Below are experts of layer 3 (counted from 0) of a mixture-of-experts language model. Rows are named router (the router's row for the expert), down (a neuron's output weights, with its number) and show model dimensions 0-127. Each number is 128 + 32 x the weight over its row's rms, rounded and kept within 0 to 255. Numbers have three digits each.
After each expert's rows: a language model's description of what the expert responds to. This comes from a sample of Wikipedia text that the model never trained on.

# expert 3
router:097133183120101096113117137158108097159150118181130106138166206138114035111113081107099115126107162093151121144116163146127154121097146107123126109153132123139132096091126112109144125105144193106092094129081122110124102148170150161099131100129087114105129178137252127140183057131166096121171126126121085135083149120111119138106151143095165162104128152114159115109164095160100073207147
down0:157170123091099112134162128153064124157140127105093097131090160173082172094124167087180089131149137167154081160102133140129113104155107118120148191127130135090086152193158227130170107090160117129118111127127138127164169090114119146155091208148150096145124109089132116134172209144123093124129149085022121137091163108119094135108117135138127130155126146136180110084086101111112158134176
Name continuations in sports. Later pieces of person and team names, mostly in sports tables and rosters, such as Browns, McCarthy, Boise, and score hyphens.

# expert 5
router:126091160122163097147101128179066135140143172154156079139090194123042062154091100152111146091088144101133110154150150134145122124082148127109101133128160166123161115139144176142152133115146165082099103100109137088153097150132152151147144080113071138107109159112211175125172094076137110125172118126127125093112177139090150108114136179114128169088096165136163101123142083140113143150174
down0:103118105135030148115135115120099163100146169130200081131111164140076142111203137096140143109133146195181177153183100074040117126165143141123173140161103145163143156122164072143127066157115132130141159093160100149117139151128096190074160150152134187122123107116136067138122102152138095127139123103114105121104167109117139077135142189116196166140143099096155114087131110190149111096108
Mid-word lowercase fragments. Lowercase word pieces at a word's start or inside it, often consonant clusters, such as ch, sc, kry, vap, beheaded.

# expert 6
router:110067120092140085140089147154121085219098162141141078111133102145072123175077093134165105137067140091155095147151138148160143122116186155100115147092156128154102100126131187122122098084135142078108086086090144087140143108128127172149120039132107100126098128186191180126140064092207129147127169114149087128089169152075188119107155166168141147142131177151168123068164149144139124126197
down0:130124121162087137132097058109099116153180111129135132099151106102120155179111132122101166069140078077070134095126124140123116113161151086160075191107108113145145171145091106037132144163150083113057135140126151164182108152122141113159081150163132096186094195118097166125118138147104122108081085147136117132142105116115138061148170131112141216160089122093103209118096146120068106119136
Clause-ending punctuation. Commas, periods, closing parentheses or quotes and heading markers that end phrases or sentences, such as ")." "," ".".

# expert 9
router:160117124136145061127149122158086103151070143149117125145126187114093060152130092160107137120065154126141110150130108185148116095108228130117075178103132188102148095091146113121161113137123157108096095126125113156151091173128152152134113097112095119085069084145189148119146073128111145156149133111126095165103150161113180097052131138180126162075152120100170099113150183165121070167175
down0:151145130129131125127149104058079143108085123172200158103101127107169136088162116146136071168156148165091091095057109107091127147162087112132103113121157098128129063094137122121100183155085136132151190173176149124151129082147105140126126094131072123161087162131186129131099136110198106051154157182126084124205084186212151139102103101105169109112129141199119096113128156142106144149089
The and line starts. The article "the" or "The" and line breaks, table pipes, and heading equals signs that begin lines or sections.

# expert 10
router:147083089138157131137127167178104074155122185162095037122129127125043127129084100131143144114092139125165111152094112152133165095127128145150153150134135150171138104118164147156178206136170147072132133162105154150142113131150179174116132107194135136109083150143181183079131089114108154157151071126123096108122144123057153097073134182176113143090139165091201110126119142179168096148185
down0:142142224095080068142136137145114120065180124091148121127073056141131117106087139110176156130165116123151069121147171149132075153150131178065148177048205133109095055069121146109104132086120189136108121093133084076130133144110118152066144102141118161158119141128125179169125147122160141140125197089069143148110147110131123118161121110125124159131151073150143173139110201114127121161102
Prepositions of time and place. Prepositions and the years or periods they take, such as in, of, from, during, until, "in 2003".

# expert 1
router:089086112105135096109080166165112159182049145135130087127132185110060070159112101094163125105124167130129115161182133174102120103137134109159118137087128204151146089129145169142147142113116224125110128147086135095134095146175136141121096097162119134117100135148179141124148110075159105126150100128156121074078154137125164178113136123168130159138140144122137107080171105159112106150143
down0:140095188140119173075157114165117121125163101136136184116114155095108097123074134114093122110172107113179112133142067186089145177116126115132145151189117120078084092103125127052116061190157128099114131100103169065167117108152159074166186141094142112150121114083121135171136122181077115108092156134193165143079090155104149152188110145060148131108087125134110181177165130161133115161124
Head nouns of names. Final head nouns closing multiword names and terms, such as Agency, Society, Act, station; also coordinate seconds and compass letters.

# expert 4
router:107093145209130128111112142150096093205115150181160092163158169179111099143108081138150178118087149101136160151119137144136190124077134113123104075154133207123103082145119129137193146073103126101118109113073132108119137120153100173152144096100124162134064118186207149168125121139177127118150102123118123065064117127078190125092179122204148128106143136154156128103179129155155143123152
down0:085101133108114160072112181093086177122127170108115099142102127123113154126089129152141204084100139183096128117159142117171120157153111115068119113123114128181124144072126104121120121086131083175115060144085085136105113076078162159120145131127173135156098112078113139087164139087145139109149082134092125120085091082152099184152120106156144100154090107150102099133142121135188168174136
Table cells and results. Table separators, numbers, country codes and positions in sports and election tables, plus "with" introducing a score or total.

# expert 7
router:083093126110136143165151116111110078131096181168096126152103151106072047167100087145116138130118144106143080124124144153139143107069153139164128097122132138160166096119188135166130122113094170138099128131075120074129078146230161158138137086127087213107116160123190163136200093065144113164115085127137122046142201115070174170111137115153162136087181163110115107093173120151178134176133
down0:035119118157116192100159189074125154116175116120115098099119130147148113086122152151111182152127113128129089139110107072159175120133092174081175091147147097150121084151085121166119123138161064084132122141121104120151096174114152118146102108104127139165101099158197124104118132140152044169169129121153123140099117140083094155094129145148165089115084168145113122152144099111182121112170
Nationality and place adjectives. Endings and whole words of nationality, place and domain adjectives, such as Argentine, Indonesian, Moroccan, British, social, football.

# expert 8
router:192098123103056076111077171128040144141015108144077073156103144147039119143115115135126151141127150102164125155135155150162145135124165150133117180143166193127117102066100152095126155116063163122121132103093136130140076147182107141101109104100102113121110132172140119119148105146197120152185129174145121110087113105105148129113118108231135168149179143110155091086138122167156123151112
down0:114131073072106147084144163122095180139159111131136157083143120127146172092129163140154131109064202104100165137087140089159120143161108105112157138068155196147162172172144137154105145103092064145126132144140187157180195147153104098105185083090109107047106118099144048090131156146119154114143158175133122143142134097155114185161178096163126140176137134187082118073081117134148106050158
Conjunctions and relative pronouns. Clause-linking words and subject pronouns opening clauses, such as and, that, which, who, where, he, she.

# expert 2
router:134107154081172135137101186133105119181082154238102106147124103133114098190116096158130131079091153139191130134117121106133146156092145086129112104097155175139140121136151139134180179122130212069112102163144108125134127136153126179136146126124069177087100096089163124087158080072157162114113115124125096106120130097148162092085105153121131124109159162171178105158150138154166131134180
down0:198100127102125105148135134121130128115101149186134099145122134109107186038154143150148140090121103101082094207072163126120093090127124131139098152127081041143094163098160140120134142174116142199144164091098150039195100112135125132115152152145148123118132133167097180093129123119160117077159120159128124109129070106125155128137140105162128128106142128095109108145069119111110083159115
Copulas and predicate starts. Linking verbs and words just after them in descriptions, such as was, is, a, became, named, known, formerly.